Weights of a small mixture-of-experts language model, trained from scratch on English Wikipedia: a variant of SOAP for the experts.
Below are experts of layer 5 (counted from 0) of a mixture-of-experts language model. Rows are named router (the router's row for the expert), gate (a neuron's input weights, with its number), up (a neuron's input weights, with its number) and show model dimensions 128-191. Each number is 128 + 32 x the weight over its row's rms, rounded and kept within 0 to 255. Numbers have three digits each.
After each expert's rows: a language model's description of what the expert responds to. This comes from a sample of Wikipedia text that the model never trained on.

# expert 35
router:143139153098141145095137142095099081115179209139126095172185119116124117170146124121106126148138124175146098148115157165112175065078176108129093121169141170151089084153154081135173104166100161
gate0:112118119148129188157101130121102125141085124097111140067165177096107122070193142133167136177080070160130115175105110063086149068108158153225114117142113129128191138157178109130150117146138138
up0:107139161118130093177092182099066105113116106141115127153111158089153111149100131156104155130104162161176116154096097079077167120153120180210125167118176118144183140118142094124156128122154141
gate1:106144099094095126061143070111127171117125073111113134162152147169088072154151120130170156129102111149147137125094084144149159126160169105126043144098109158125107112134129127161169113164146168
up1:138156085144115148107165054136116083128172130145111111129171074143169155213152089070091144169127134098127146096113086142099119096170171143119140145110107130135105096152110147149114060135091118
gate2:141159047152176140120135166101141145136114102093141169140138102099095089154131154144115163140179146074164087142144129145142142170148115179167128097108168156044108144085168102101145054088122147
up2:100112173113100143147125135156047116122159205135110160137174159155162187102130100116168126163089099171031143174073106097063137073115127122169142138109130092160114125083109182146160126134139146
gate3:109144192171173141071186154110107075116143089159132166121131162150096120132107140115161102128132082121084096140144169081161117177125102091129122135099135103134156119183112109135164155100187147
up3:090116101131145126136166131081105076104101069187118107153163126117128118111151201128195097196064089163129091115117148095136162135160117179157131179112060153057161108202163185115180131161161177
gate4:114151153116102139092145107140123181136155131137110092128155121187098133143176102102142139164114142059081117140155149094079110134120151161182134127146132188193090103121143123105122179144171149
up4:110096095160073078089089090146081118123091154087121099171142118149125128129101120135119124056136124171167139147126093124119133112125100137111120139132164103081185175091076175199179149138126117
gate5:166182104075085079057127130163125101085140125105068127133194166143151118109121174153084027129131119126174085176144068118090149109187119145110118134100214104065109152104129161153156082118111154
up5:132119120116139129133162150117145188166143156169173137177114190176080088129107128138117086159100154116126111156126161141055142121105109095126172164127088141110111093142121144143129160141109095
gate6:159179099107136152054150179095117124114123150190161151154071107113165151136149119118144163124090101138093076128190135121162154150100156126141095166146132204151135125136132140096115133157128107
up6:116107142140130147184182152147129146086141059086119105115160078111109157111147159087142117120087140085142118107118094132151147097104091127135150156126203119101128102030106201151087034068146172
gate7:135142064161109145183075143126090108102110143074150129123111140149084055119105129190109178143154133126097161143138138107134065137119161121141154124117092056063093122113096076176157138126103140
up7:132129103102180152135135085127136087137104099145157094123152099123096107121077095182149173108078126207055146136167142111130109163103132159128151079130110082130114174067087113167139120115147109
gate8:183076163147135144105134071123128110171119147135127135129101137139091118100168141197168122136185154127088165106161105126177132182149118167090057118105118117124119117135133125148128136132118165
up8:121172147012121151167098090093082153101134133175118137089111079160056128103142079147088106120086097167137091138089105147125140125111151096121135114100047149123174105136140171110108138082109136
gate9:154159119129080104101128079147140111167139133129194120106142136145099075123125154093111142148129144090158118125176153102156107080099123104131126154084150152084195168094122156126166141088108123
up9:135089159122127123155116165138147125120142113113172106170186071126080128105090092168205100135169150128149123085093090087099101099098118168127125075098193190101117060134106122141148162103141123
gate10:141111150130132177106130186135088088088111146150152168142164096121092150100173090128100185143103127157144093149137165181072061090100157054132107134160115141139096122111101102159163154136140079
up10:135139074045103093179124054120094158187081188055124113127147141146073075189092124150102122143137121104151117127137145119146144112157155183132125123096106127127085124064164143052089088162146175
gate11:163140160093121149141124128090160111124126122097152108125094135116110110206132140136124107117142124180125046078101092114044070159105152141134147126081146154127126093134108109137136075131115167
up11:111141080134137101155164114201121140122069152136146133128131124134103067152156209129140109117134047076144106155127141114120129137120128139128136213158139160105117199158133127153073137100141153
Early syllables of proper names, places, and species after a capital letter or at word start, such as K-ear-ny, Bar, Red, West, Dun-lin.

# expert 0
router:078140165093156177137194125141159152109147155092193099116111133137146096122170099178112121151132121178119083152186166207125163090099096092109148113135132144142098169157161133167137128125132151
gate0:112132055103132123084099172145089109111088129150070124190139148158107156138097170059129137185141142072161142096108127090145131104161139177188150115086137104101200077091111095126153128084115090
up0:138125188119130086085059092107173106146123136111152126135181157142158109205165086117119139136148166154086142072082105139153109113091085093133161176138153096077088115137102149148126131122101124
gate1:095079171156098170147142112111023142105141110151130051154139191136081150173113100079126091051122106105087129116122123199117106108219144137089137170188200114110129171131093138081130113151115160
up1:132120098217120085103124092149145108132124105135175131097099151163135153098127152118155138197115106173114099070156096037159154102108173142076109079118101126135103102160139120175124145081137140
gate2:089085102147145132125092106128141089136102147143146130119086186145124118105165107073113165171122010178183154091181144143053187152100179098108131111120113154086169156161145110137129107095189111
up2:081131126098078150111115130121115112184095132143088101117100160091162091150176120100165142122159138097191123164136099167062164100112119118078119126128092148146113130136103110123168153186197155
gate3:176175112149129081104140144128140103171099096127116197132137150135136151137139130136143112177130230118167141156160152186111147117112131137153105136120123146079134136092160110130098131139204181
up3:110081120083096130134198097096145159172155145109108098090088125101142123175170115159135156111125125120148111160070051139105133068222149219156115118157154178177174142135135134070110147112095139
gate4:146158117142100086183145125097157092073181155170096103181113144123144158089077158141097136137127173104176119173116112100098128094136138154150136119181143140117158154107171067103104139108106083
up4:114112140163098093190105133092158113092147152094120115122087092051124136066116193146085117118157147135157064150091142148107150183112125181168113118108110105128221121139104112129117094142117077
gate5:083129133070146100143110152091128141080102193178147121080098104131157093073136060124126161102120167131120094087114101139115131144114092074147123159138127166200124132050107160142131107141118188
up5:094207114155159149126178096109169157172109078157174110139113140144120158185116105150142109156152170175094106135156155181114133081167159135113151131112122113080183122116122069147122192123156115
gate6:094125131118161075107114179100154116081083146069108097234109128177158131118153094140158112099116128186126101091057123182180119048144168108100148126144151122168068138082079131113154164135158126
up6:153128150114154118129167128160158122093145048093134100221129136180148158142174100138128120122178146086069175114046082194113142077137176116085082085165112161162084155145142159076164101130131079
gate7:104083133141128108080120176104137149190140117164081145121154171139136091102142125067146100100138142112078110101185044114118148178200118186078167174176155127052146143088114107084206111160070088
up7:198117115177170129103161149106146129141129116132070088131142155125138179105199117119113161113105171152124148114126120110158120152138133227103107101203138080167112151120113106108174170149128127
gate8:158101082090114079155159089112203107149137146116152117088117130105163177141130093194127104069151112114091164165159137089168067135140159145082104092074129163151118100143157129111142091146117172
up8:130131116133153168152129131137115098119123081114140133093118125130121151135114162094150168168161156171139141114167174159110141130104104111117132157162112171186126135110178155081093177182088138
gate9:148126098150114097114092162163156098055085113135115134120093107148144203168129139145117101167064071082080146101099141147160140097144200141118106132089140124140141165114134128117128073120140129
up9:131108159172085067110162216113178133132106178203141163061148150116115140098144127173171117163130124143147140120136122117123141097115101120139103112175134183136069145095168128157067118088119135
gate10:093169145099077125147155170126112068109154101065174079149174161125130154110144132077118205135087120123100084117132091107133117160124120129108129180152080170115165139088099150159121123108115123
up10:136170019142069151070103100115094103111176158118092104164128169138136129146121122212132150193158164149168111068118061126142148114137138122127075157087131140143123140057107155097157127090068124
gate11:149148116122068156074121168116165144107142090156111153139179155180080108130125135163147130151122176094154179154116100156154141142203122172182091158177147135133096088138064117142148074159103135
up11:040107141123153120173209117117082103111144108075142146125138119104130132100095151143135100108090163009143170178090034140109069146125126134107161115186128106166133120109142108098167096104133112
Single capital letters and word pieces opening names or codes, plus leading list dashes, e.g. P in Pg, K in Kędzierzyn, NP_.

# expert 27
router:137139121085161105123141086114169077075138134091198141178121151126144124130123101159072104181139077136107128181168126200100137110093162100089140122167183161128101140128141165153158119097037152
gate0:147112154156175129160083099165132136088142154132107135099109097177156182187093103146155076171155154155153095148137128090179092142111168110162174100138174157218118124159107087139150168109206058
up0:094120146099079128170104107111182163082129128137108124135175115088104138110156135169124106160115112069144086159123117177189117128102091172222178034124189136195140093152112080150141124141151161
gate1:143096119119117152066123150213130123137181152140127076139166146128106173141108078166178130110091128129128135071123116147124231133082110147082132121108138169129057157095080148128131222114109194
up1:095104136162139165170145138165106121164114137180130123114106116182116176176048094112122115110125106105152124101149111134143122103116134146073134134140151090199094220182078099156151171106198095
gate2:113099156167135178113188155139055133112172137169162129161152098150074179146092107136121167086127117097143177099132158159183110207160092152160099152176099128144167158171130188148114165111105112
up2:140184083116132131139160101126153106185200134142142148112116080146095079102130149142107103138106096189154075138140135110112140100150105144132140128064156121115141109183097079112175148057136137
gate3:104119141089150096104132155160138134152057173128190095063106117161156136132125128107122156151068136126145088111125143165100144165135083067088112121152136116091199159078145104135145134141090117
up3:117112145134084133159153190065180076119177091140148131202128177169103150125160115125164108075140149115063094196131111078133145116125144165109130153178135128159137129088160134170079124105087101
gate4:163086147078127085141118137153135143187168207156192104142090142118076195079085174109119160094055128100147169157114117172082148195135129113084108090154102125167195134146118097162124117076161154
up4:117173094176105112076098148141119109113128086107158078107148135133140126179113132155168148081142142132154140101173138122164104136131122131087057109126125116193127082180146082105140102204133100
gate5:128130168147140202118089129098129122137103122128159141134107101090150101087130168116170117115168149121073124115104152129117171156152142096095090133056150115099118101101091106119118172160167108
up5:129134123098120145127101073135153092101126174113139131113166143165104219095131085101133126149134111107155123081143045123147100122171121158178133186154050075123164199138139060175129067167096149
gate6:153163143144148053125124086117126115120137139133129106145132200128086122047184124132084098143132148133176130186119124108122134131125155115092162091081123133084081156147125139107101123101091158
up6:131096091141126124112135120169198093122118162152086088111136101179137158179074148099123157078109107140091110096095120118122094118086089131140147124158082128163119064113134083098106122115126197
gate7:096143183118173114163145157077129114115138147164147135124166112146165140141129116113062120181155105069151170132142205133129144123128121138129178144052170146118113136091148119107130133128082149
up7:090150137108140114144134150104129146130068081092167124111184141114107164073100105171142161167213143125101140103185191143152134169154088089109203167116121130139152111106133146098131171132109110
gate8:105165175133114155157091121141158135146055106127072147135164131106112133127110171159155128090170106119122101082111109107149152200166147112118108075110161137150148136099148125086146130136099145
up8:112117106168198150083151145125113115181116157122153158102112151096115116104062115095149113149159119113083163164159108164111138144164137140110195135143150123208151078102062166102138143123126123
gate9:138154108166143070096212157125071096126139133161128125079142091198134129131131101110086092178154154181115148159093102116153146134058124128115117124169119097127186119184135121170116149132143114
up9:112113102112132159147079108157156160142122146173121088164030107131136084144145120089208099075169104149179118113145145061116111118134183088115138089092132061135106147115110120142082096136123133
gate10:101141098109091195177202166118117109141114129111110148151144097144148125099148074103108145101124128083103094104118050089121167107097098157182137115147211167098105133089180130152180154124125109
up10:140141141134163122064145111163137142125056142132158153112116136117094117071185159055155156102061110116135097171112143152148122126139109173142067119147125075152197211114132083114131130115160115
gate11:159105118159156160113128140096104181171163107122165186109104170106109124129142195156137177131205186161129145110126080092077187155106131081197161096071138131027140080175095150082148043170108135
up11:183170060155025066150112117120146160097072116147212143165110068104123140175149098151084198144182160140089126130175135139167155128171191078126117167156119098128162161078085136068171099081140137
First names and middle initials in people's names, such as John, Michael, J., L., often in credit lists and bibliographies.

# expert 3
router:084137184098139152136184109065088115084095137099166100154127203102128159138154100115131089181176134164127082185162174125113199071076148134130155078146135123142082111150168127139125093143069178
gate0:205105084131175118108087147185134128132189092135198136063137072155069135131122152091102054131098193138116112094113131099159109137073156111133164073089124105091171096109075150134173179136091130
up0:129069122144166166151028172120114078143099190106114161187149163132137135145092113148086119135136113148102168183141073134178092159111088177155105204171096121125103151191123120122080061092105110
gate1:116193115124140145164085158088091160185153147115120143119107093191164091133122027163169140123094089127139176190121126118080076123082128147060087146133172157117154174154196163189156135132132102
up1:099086149164174116113104161157102137151111133092202143161164158121150153107107156138079117160160139205136185139107102135107115111147149112168089122118140131117112129105109117136072121171170181
gate2:160195098143133069140138104158103196080129138117115134148151135114111110111096088201118133084137166115074146032144123178097171153153081157134134178161126143110142163201122170123082133138125155
up2:111148113146093150132064135148105171127083121143170104158150135072142134104100127143145106042184204138077105106171120138100087126096158154140105159175119113139122128055160170178064129132176113
gate3:148140109117150120115118137145152127173144150095109109165121130154135123145112119102233163185139126176167105135103153159119121115121134164123097159179110086106139146184131122057162053113152124
up3:142168071169165167118153108163154111236191117142064170140155118130128112144139103079172143112156106093162170128133166131107109143121097149109162136160128131139137161191090060122166084100080113
gate4:150128156160164109151104211111116178090071114185120158130131134192143146169145055211146143111161162123103168130209071166131149132095116150111096112138128147053151112184113153112114165083166090
up4:176105095111141088095136143105130189158195140112118193168087086169125175072119119127082121079117133146136099143140171181135108125153150172128156151143110124226113176152063139162113106107090126
gate5:094133061082125114113140072133143126123104137107085061128111136127154081098146111167147106085125105189156085147082118149150096125144108145078125131207093082124168124177116176118122138107071161
up5:115122091114105109163152124088178199097099140106149117167059098155101114138118104160165137110109106078123171122069158199100081102145159190162119129130096106117110158135126113081096028138107054
gate6:165114153122155117112117083127139148121081137118078114169139147190157142160086161133154135131149112140080112159167118144156140117172131114142141170096108100149066142153086138216133122148146125
up6:104135166164080172145114163137107113094084126139116123152150115106127129142130043126114144109125124066124083086177150144199150138105125128126138095102094104172121176180134143126082207126143097
gate7:129147139117120113164163177089083126141134080083100139103095173085125119112111101099137133179127145172146146141154146140131147133090124153121189048131125160089081115162163053155173130104127152
up7:098094075114176184139127127134161155209119174090127054136102106106088169191151200122092116076151099108168128090093162094102132091114086103145058126145142084114116101091085144083107130163177101
gate8:183127115157086128207139131152095122151110113151178120058076169136161135096135146113136106173188059179149183117175134115088180117099156157109148122159117192139121164117137173147119102106104117
up8:143175133088097143196193057099136140093107116096211121108115163111145147150095117079155069115140076088188136149186120105088157124170107186108119066148136130128157191113160123143164060103085161
gate9:072122118157120140145168147134194095132134122171134085125148128053108145195051133139142167135145185148162099076157126106121146146144151162137167139147110159153157095116169047087097149109143143
up9:182116142105145116112187219111164147112066115086109107108122111142129123121145083099166108060135111074141169161095104148139065103135131149105097097162162142064104127161136118122123154163096129
gate10:126124105131148142109093107129125116088132056121145109153099112128116103108169146152080152083162204174131121136138121076104063108139157107182081162139119141100098115125132109161091152148140137
up10:131085091132190134126140108072128131170147089139117138125097110165123073093099143138048159110155163135149116128124159090112179138153146128153066117145144122137087141090147099163100123170150106
gate11:143120159146116106153128137124161132186157121168050134080088181142166087134133114154093147127135107130115103105135167097155114141087077145123158156150111224186089132145123102138146106125107081
up11:155131102132061169049119107135164112110155145074169099111128116152148192106093107159167154129133108097178138136126108109173090144118105113128130153138109162134111115157165124159146116105129124
Pipe separators closing or continuing table rows in sports, election and filmography tables, plus award-list results like Nominated, Won, Episode:.

# expert 11
router:095119204084153147131177110136156116097159131042159088129141149113137060116166132144117063148167120130071088124173179074116193134133156114135136068137132116166150175111171135180153079147077165
gate0:109113161142117112152141106054102159158138110091165159104113060150138153160110132143081108144075124132179066093092080123117086131042193153120141135118130160076148055092096126127151137140142158
up0:089127190192108134134109119114071127197138158161174148110100102170150134153184145144078108140055143137145143117094116132133169118157184140161128108115116147086147065091149140160118172128127145
gate1:131130147074125169080142121141145066096130179126137128153111161150121045074127117117114085145126160090127130153111115134099167160120142199092095152128127141153163091183118165112132114098127071
up1:150124154129140137116174036164140089116166092099138192136131114132126191156153158155058162127125098121140102127139197107136153134105127222154133095158122185128166107088149146155137035131148134
gate2:142180136156159159114130121098165097105136143155120119151136089163136104128167045177152102131134142176173190135116097065125111164110125193177128102109103087174165140154083117138142139105105118
up2:130110088047123150135055093142085118140143121140205084120096102123188140103090145103079182104136112098141130111183135104160046152176101112143150111128148104127132094147128134046089185136163097
gate3:146103092162169166140101140158158124124184131107097166081149152115171126116142148169126113121062114076124145147106140172155150100100071130089107103083094086135058157132128150030139163146165110
up3:155146148150115133106096153157153084181166187153063129195150101081139101133130142144108215126096134127128182097115165190138096082160163103147091129074183129117108170121135114121127114114124136
gate4:083129106108137127107117162123133162089140159139150128116150173124029088161121149135121058176101113133134112133144134136111092146099164183120157177117105112155122102180117137126115172129149145
up4:132183151150138118107157087172114110169169080138100164130110112160164150144085113051128155126127161139144115151125138065116129107134086077130102077114114141105161131080152108104111068136158173
gate5:133117113115136105094115104167150090171149130091149091168141121190081110158129114152121096148154141056174123110153176101165159166127120133066110120079100121116162151141108108131132119166157149
up5:126128093120133101159081121087121177124168144093092075135151116083083079132175151170098128123106185206146094101123124118083184138145138132127169128055090094111108157121113183164121078103177124
gate6:187085147128129137112134110100142142166099151119123118115108169104087115153153145111176081108089208070086099177134193151096170147134119127157156112089133147091149123130159151148120122140141182
up6:121107163123072105158097073152157160094116129087145121178117102150118126098138116079152200142187085180096150188071099110195150173156123063110073114139201091171175152150126105153117128160118094
gate7:140183117124110111118142158120158151152164144131103114102153095156100185076110142106153116144189130136095181126185125152058052153114126102152166181167107133129091177181165159088044113143079133
up7:143081127160099122112135110103173112110126123105101129132134153116115175114124173069136109079091122128064171115133147112071107123163092149136164143177063147161125157114133165157087134102159197
gate8:166119129147118165153159112203143149160128154115199132155132131130142158140143097131157087131095193109097122101116118138179128090106142057099034127122090143106152136153128110127109143106147101
up8:082142120073127110097128127123196124137145114127111174102115081159133150059106097060164160127121147135133102132112113100145154140148092118081128118106085111152146149155131198146105093088145148
gate9:133131125196111163120106078159156107048140147136103132136141161109091132195160087118139167095157126163203152145132150164107112128103148096098124109073125112104131140103179149114116100088170143
up9:067116122136126133142145188177159165080135145122122131131151185147171135135161159125125170080126070160162158139153096132147152149134152076086112092135118136120107158099158156212213138129153113
gate10:130139113102068151129164151133091137133134153136163133131108115195139172124110146140146089102121150079141083166069134159142122104128109138154135131133154145135168114136175178112093112103151100
up10:109129082092123141106133111151068106138128111168173139111101119197097168104129167149135140143116106072136110190061174177175133144113167132114135134187171103103143102113158122108086122131048072
gate11:071140113204176096066115113132138114132122135137189121120131104170101129175116106095117100119119089106159153130082161101126136188104103132136190197181139122118138140145078192118112153107187103
up11:156142099090078113214112143089071076117136147129127106116087081122184173130102140148107140144128129160066063164125147107108129063124128119136088145163106144117113117132133070123145194166139171
Common prepositions in running prose linking verbs to time, place or agent phrases, such as in 1950, for over, during, after.

# expert 17
router:123164126136162118084132078058092100092122196116151150149168126127190100090131080144107117209127121170124142176169149106139161064087192117113097108136164167100108121083117111173086108104084161
gate0:120140102117116072146120113173108143132172114090139082125163139132083120078103127133135170080127186065077134142135135094104168126109099123122136175144151157105152135113132112147103142196174155
up0:152111082093092184108150153150162104153138131097159113124146132160149143116134143136171101094170111101112167091116128117109062103130096128107162205116141153141140144181110095154102133181144174
gate1:167082126098126222088132100147129145116099148181143161133170107149151106169118111131110200097176150139142117086079170139160126102113184073149112111108103158092153106155092105134117147158141133
up1:112110124161126047121147136142122138116157157128155111125157185112171142125138081105108172126111157136134137190121149105086131140056101123133084101100139171110179186145098102130171178098094115
gate2:155109140123153175189157121145128091102082100134106085153142080087172126096166121116104163087165060153084049115092154170152039176136135190113128122092098123095128118096110155143123147207129132
up2:164111109109122178147155143124151142128136148121111149096116078131128146192125121146119109147072152040202168161116128199096189162128123063114149122105127134145122150105171081141057120115151127
gate3:169160168161125110201146108152135107136139125140118159088118117101092172083161160126199075096141112099159128128117122165076178104173147213120120143167133175065079165105115074132139120152109122
up3:096157102134161160087136137133077134094113062168176081160080074101110149146161165148110160167114090178124096161129136164158159138155080108134144153156179128135137123118134163119139125114116096
gate4:136143133161117136162095091103142122076098154064120106125082097166132211139140186126081161113109150183135161089108136148139117098078129181139115139158122116149106123128142077128098154131202125
up4:130168136129125129125131105131081157172131159110126054135105118140136148146134147155098141119118182199154186149184134122107114088169102117121042154153102162153146180057144087161133155127168165
gate5:102115102086123107112134131123124098102158111131106094168108136151145156136122087127086128144084061145177117118103183131129152111145173074145120101121119127179114082106147087106076093077075140
up5:140111150169172117127129083105132118144208122187120148176058081117130190171137149160127105145100088095114146128078094106129108155174157107145153139143149102063104053175161095143066054112116183
gate6:099162112101133186158179116102174158095181095132133118153115137131143116100101102152069089113105026160102157151089140159091100127126158151084078096118096104111100129126098131120110176154148139
up6:174102178198174105151060168107095144120109165100114152130135080160121126163122160102147187110186180108188167120099145133130158164107123151144104091151125179180112142130085158109117129101146130
gate7:113138109179136145108101162147129122094089135114137151149063079121138098136145147152109120152155096131122136192095083170159095144132212170162165190131111055140107175110095137123181168141174151
up7:139105109093045096167103079072120128162122165127166151134155115143171137080112066102180142126128146131143139175160155118136152120163104132110078100095117122144132100157107099199156127083102182
gate8:115137119174109070099105147092146152106133125129149138138067141140147094130106055134153137075140137098091033126183107122160105115084166117154103070146070173133086155073145132064115111158120172
up8:140167088146151122086105115120116178133099157138112152175088074096084145092080090162141128164083151116096188124121149116173144120100153031125132097186162170143084108126130106180168108102111110
gate9:095113169154098085115093116198152154171168160106094135103133221157142108109130125141111134114190163103134140152127125153149109227134152211145203108121129113093191209136214083121130124115169138
up9:194102164121117158150165145117112111171093124161143081138122127074128145061193121118134124154158140077125131070142131054116083130074171122119152180167105183083104154096107088146109112168080154
gate10:087124149180100167168082205107101130160123098171121072115100167103102070139096177121155116156173118143177114184099076135125128101123077119130117163083152107175115144105150148082141182118085099
up10:118195067082141146175093079100166107208168118159130112125126160085144113134056115136177163125140096147103100123178160159100049107146122121127135104135138104173199156161131225101096148063127143
gate11:119116138149118199200144098116085147091140153153097151111143099106185089107142110071073153118126139100163090043103095119070109086095164150072150084111104105082156161151101160121111140173060154
up11:147136103091076112131102177048184110135171084174121130121157109118132106132168123147138115145153120133117097189135162117112103107182138116199125116139044110147099148103142115101046123101128110
Short inner pieces of non-English personal and place names, mostly South Asian, Arabic, Slavic and African, such as Rab-at, Meen-ak-shi, Diyan-et.

# expert 15
router:117143151120167104112164125138130070131077114088176129140179165107126143138136111162062102155144110169081137156152170142094147105121193139065121077109170117138121151131144155179129114142098153
gate0:125156111118157119150136114128102120112087170110121103125141133147085140062190104139101114133094116111134069147135219171089129106162126199101131151097088083123154157139130209181153172124129068
up0:198138061120116202118122062179120104069153090107093103160090085165150122134165099169142079182129144157146129083169154083111183138176093169134130109144060105139136112195102209160172107178139094
gate1:105133127177139107163203146159141133063138179148158119117234180116147097053104191132206144148145119115107130130148123141073040132109128169159122137132079099100106106130145090091146116132139140
up1:135162107129090162195153074128139187089134165086153144170113146113140120123102072165142160151096140102117133131160097164179107159139123108180102049129120183113124173143149130120127066076120109
gate2:127071124143103120093090082099109109073082182146122124157110089137155184148162140148126129128098145136093075111163128153153085129171127109118161129129167197131125110117134091145078177078114117
up2:145091174089105168143161134153129166099164144105128120106103103088096113127086130140087107138074136164134107070156158063142112112133153099092169152184135128116120149151139187109108103086133170
gate3:140105078128092136118152124137081115094134131077091133140097148084208165138109187170088158134100139095107114162141116170110132116141148096153090111085122118152124133058154128105091074102127147
up3:127150101108068117111170171057061123127153111121031127136081123135113128118159121149095125139111184101114024108129167091152156141131141142169119149103139163131156109145177151114123074118120143
gate4:101072100149127165089145084153067103099166135103198130090140104096103085139154094092173132160166132127128163130085068128107136151067125138183105141134187161125087109135116193092152150132105104
up4:152185143109203073150164115139155107141058130094169121131138168118140148140065113097111112140106132154146150162088130142114113071148123060081163082117138148136186131116086067096155104163063145
gate5:123114143132140127083125135111141129090193153121161079194167114082087112160092114123194125148136161134088174134112158179129160170127122163127103148151211140086133108104093089103165135111123133
up5:106130132112167146146112143138107099086094080108181092177176135140149094102082142088100132214160139155062118090158155137164117110172125132167124067049124161183163097085110102105037165206093150
gate6:187160147144078126092101116109122090063177148161135142156176085146084197144113095112096102117110113162084103128183149125166167156185088122200125099070121108154108158151113124145140121085172105
up6:072117194104114118125102172151088150168110154093113103086076167176123109097089161135134150101175105091129103143090127168115076124138076081117142092178134102137113124094132158087101100128135130
gate7:095103144122068142147133155127174143076113158126104166132147119177122112137112162075080179118178155104165091086121130101166146165120108123127100114093122116042155154153132111179133060126121093
up7:193145185093147130141158073131130134143145147129114096146102087069149127119134137125128110170159158163121083168115127088117131112092131078123094102106112175151171092104130119100100132110122161
gate8:187151143171076132096135100143125110134084201112110157125157174164158154069166108088162097155183118150096156119090141167124117085120122162125129158116116120120169115153131127132168081197100108
up8:152099182114060112109091116145168072122099130172116108099075135102080144164171067108126188126109056148120100160171094085175099128114158203088085128143111168178123147107104112168135172123119105
gate9:101159136124132125136086093102097172132138101090174164065103169108112071119109180119170118102098164108141074099128148064141152148110155126136122090082125100138170092127151104084134173170114151
up9:022160117126119094189077102139069122103052157137137128138140123137144117177111107097157130095101083172079095168157081146110109186161130180114145115117139154102109071114109049104100177087119146
gate10:144104202098106072088062140154108143187164176121080133146126116150200152160145094128101139125139108056126138123164147156176121122095071145123129154116141105168122114100144192114093103095094166
up10:134109050100101096138126122096140163091145115119118113166171058124168172158153148120077105108085184133155174166139096084077165143157123160082129160116132150125145143100136076139151139137130086
gate11:159109129090093117145156175097120157122158129165075103112089124126121107169138114115127156084137137196132143168130101101142092141112137116131102095194055170127180085151177090080109119103105114
up11:127063189055144087161135096091146125171120179211159125107180101188143143112133157144072120148131084072139119146159093129081174145174143181176167147094153128148096068158123144106069142160113124
Final pieces of surnames and place names, often in sports tables, such as -son, -ley, -ton, -ville, plus whole Smith, Jones, Martin.

# expert 26
router:065125166074126090129110118081141148091116138091176142161115111139135084148142131155121070185166103153086105153141147136144151121097156075134132108160163122127144176098130146131160101174098178
gate0:120141109121104114142090154049174105143084122145165129111162137096065177172108200172090157084133153158142127134113166084107160134139121142160170121081144201090144073149088101135129160068104163
up0:118115152138156204127133163110168097108081142137136100085131105098123115071058137081182193116153072112141140151187197091106152178110144126128132241083117122104060119144099173127093110149136135
gate1:097125168131092065174109160172100133139152102143098058124128185069123106144070107167047130139124123150118091146106136107153108082098112138131138145101195094113088111109131147215090123146111093
up1:081171102137122098179142119069154111162154130134174167161139121104130138081139151165142161117159155086181183123127092105176138149142090155086095107093125136139148142088121092105145107089136165
gate2:101104154111139145114131163117099116106129078170122094084144154102118111126078149148082136148145166073148076105148193167127114138181114125141132085133159125188097127082113105150148139138127200
up2:137121166120164084101151157171152192158097159138161125105127094149123087103110093130226140153110137115182102143200093192109120104120138148130109079170146153101082176117148127121121139133107148
gate3:078123075105102137157141102171112133163121126111105131074099132107152056061116159064128139139152085177153158141100133174182121137142085100174117143187133167112161170175092121143151145123143159
up3:109157145158132110112120142087114117202117113118179136129169110182061146131099122179127150085115126136084081168155155137156146132123200099084130119051144101107136124108166121156188133096111117
gate4:141052164157111220105129113109159126140173096117088088052091116135133123173098145109068122143117115121161123134134097176096182151125121185133117115107126103159151064134130140166144155146134104
up4:105122161196067111079102149096116097127171110063085096123132116105129123122172063100121146071140106166097211107148055175176158111131133154150101115131165140166130136148141089118131125103121105
gate5:151112108118132114149163208129102174086159118090111150097127098126139148103073141100123155140151062113134075101126099097104156189125138152112116172102105141134119101102115188149123136134103131
up5:157118164136059153111133152078075063162156092119176105129115132132171113143146079167142123130147138100115174141078175156085158113142096100111114110156106181166131158204160074146151109193103126
gate6:061088108137068164117094114137092134168141056072101089094113132135125148154107105162138128142126147179121171051144124098148122101027128102104093108129062120105097099133122105116086119118147179
up6:161091106179097177102073162110087108169200085127163137105111131151158124085142144140096076111135134179106133098120118100101098109121151095089107124137070144137148061128146107151107134139096159
gate7:165144145147097072109085084082106116126117126094132104127042160137140150176153151099076112152160096170135141061081078166082126113095162174097131151147088165109124164055170107104146083167167126
up7:160141203090175146173165148182169159129120168134111140106106122142154133176137125069109055103089069080086146130144156092063149144141123153104174090104072120137131205097136133120148068128146091
gate8:167177124134100089147164162176125165118154095081107051128117178147136134105187146130131160180154153137160136054070129122156124183124203099118103118102189117162112111128103102149113204138162080
up8:128120094133095091090167084132086115035085162068065093109148140128171129072133126141147132098133162179150114079133105143119120150117081074159067068088103115051093203094184174141058147097135090
gate9:163127194128147134114116156119101133080125084103148120118134112094174139138124149129114141097118159097091158095173135105118154085108117118105110110115147097183078105110173187077102177162133099
up9:144102205137122157088146127139124106167150120103078113149151134091184149143128159148168151171153091109143048110139197126093148077127130133133151109122123101065090145151155155101113113208113141
gate10:129133114175136185068116179164071111126135106121147135112142167143133113175168126167072136139140185154081088148094187209100106072084170203125117162098125133083117103120132166161134180140065092
up10:100125120152138173103139121182134168195120161173108127134142166137170167181077103114103136077162150095110117114115152145155142092166144125119131142080133116111147112179165117192060105098147154
gate11:104124158132127128073069099106120095092175104108125178155121149186108077104105186150138112161089084116179155083122142056107127137128116055177065118130155155111179115159112172092126117108114131
up11:087094084152124091070180131123096128123146122142144113113141140120121119148125118105111135080167150110183172144148110149090120160113133136111134137094148109119113121137147169146173104136114182
Opening capital letters or quote marks starting a name or word, often after hyphens like Live-Action, Mid-Atlantic, All-Rookie, or N(BL).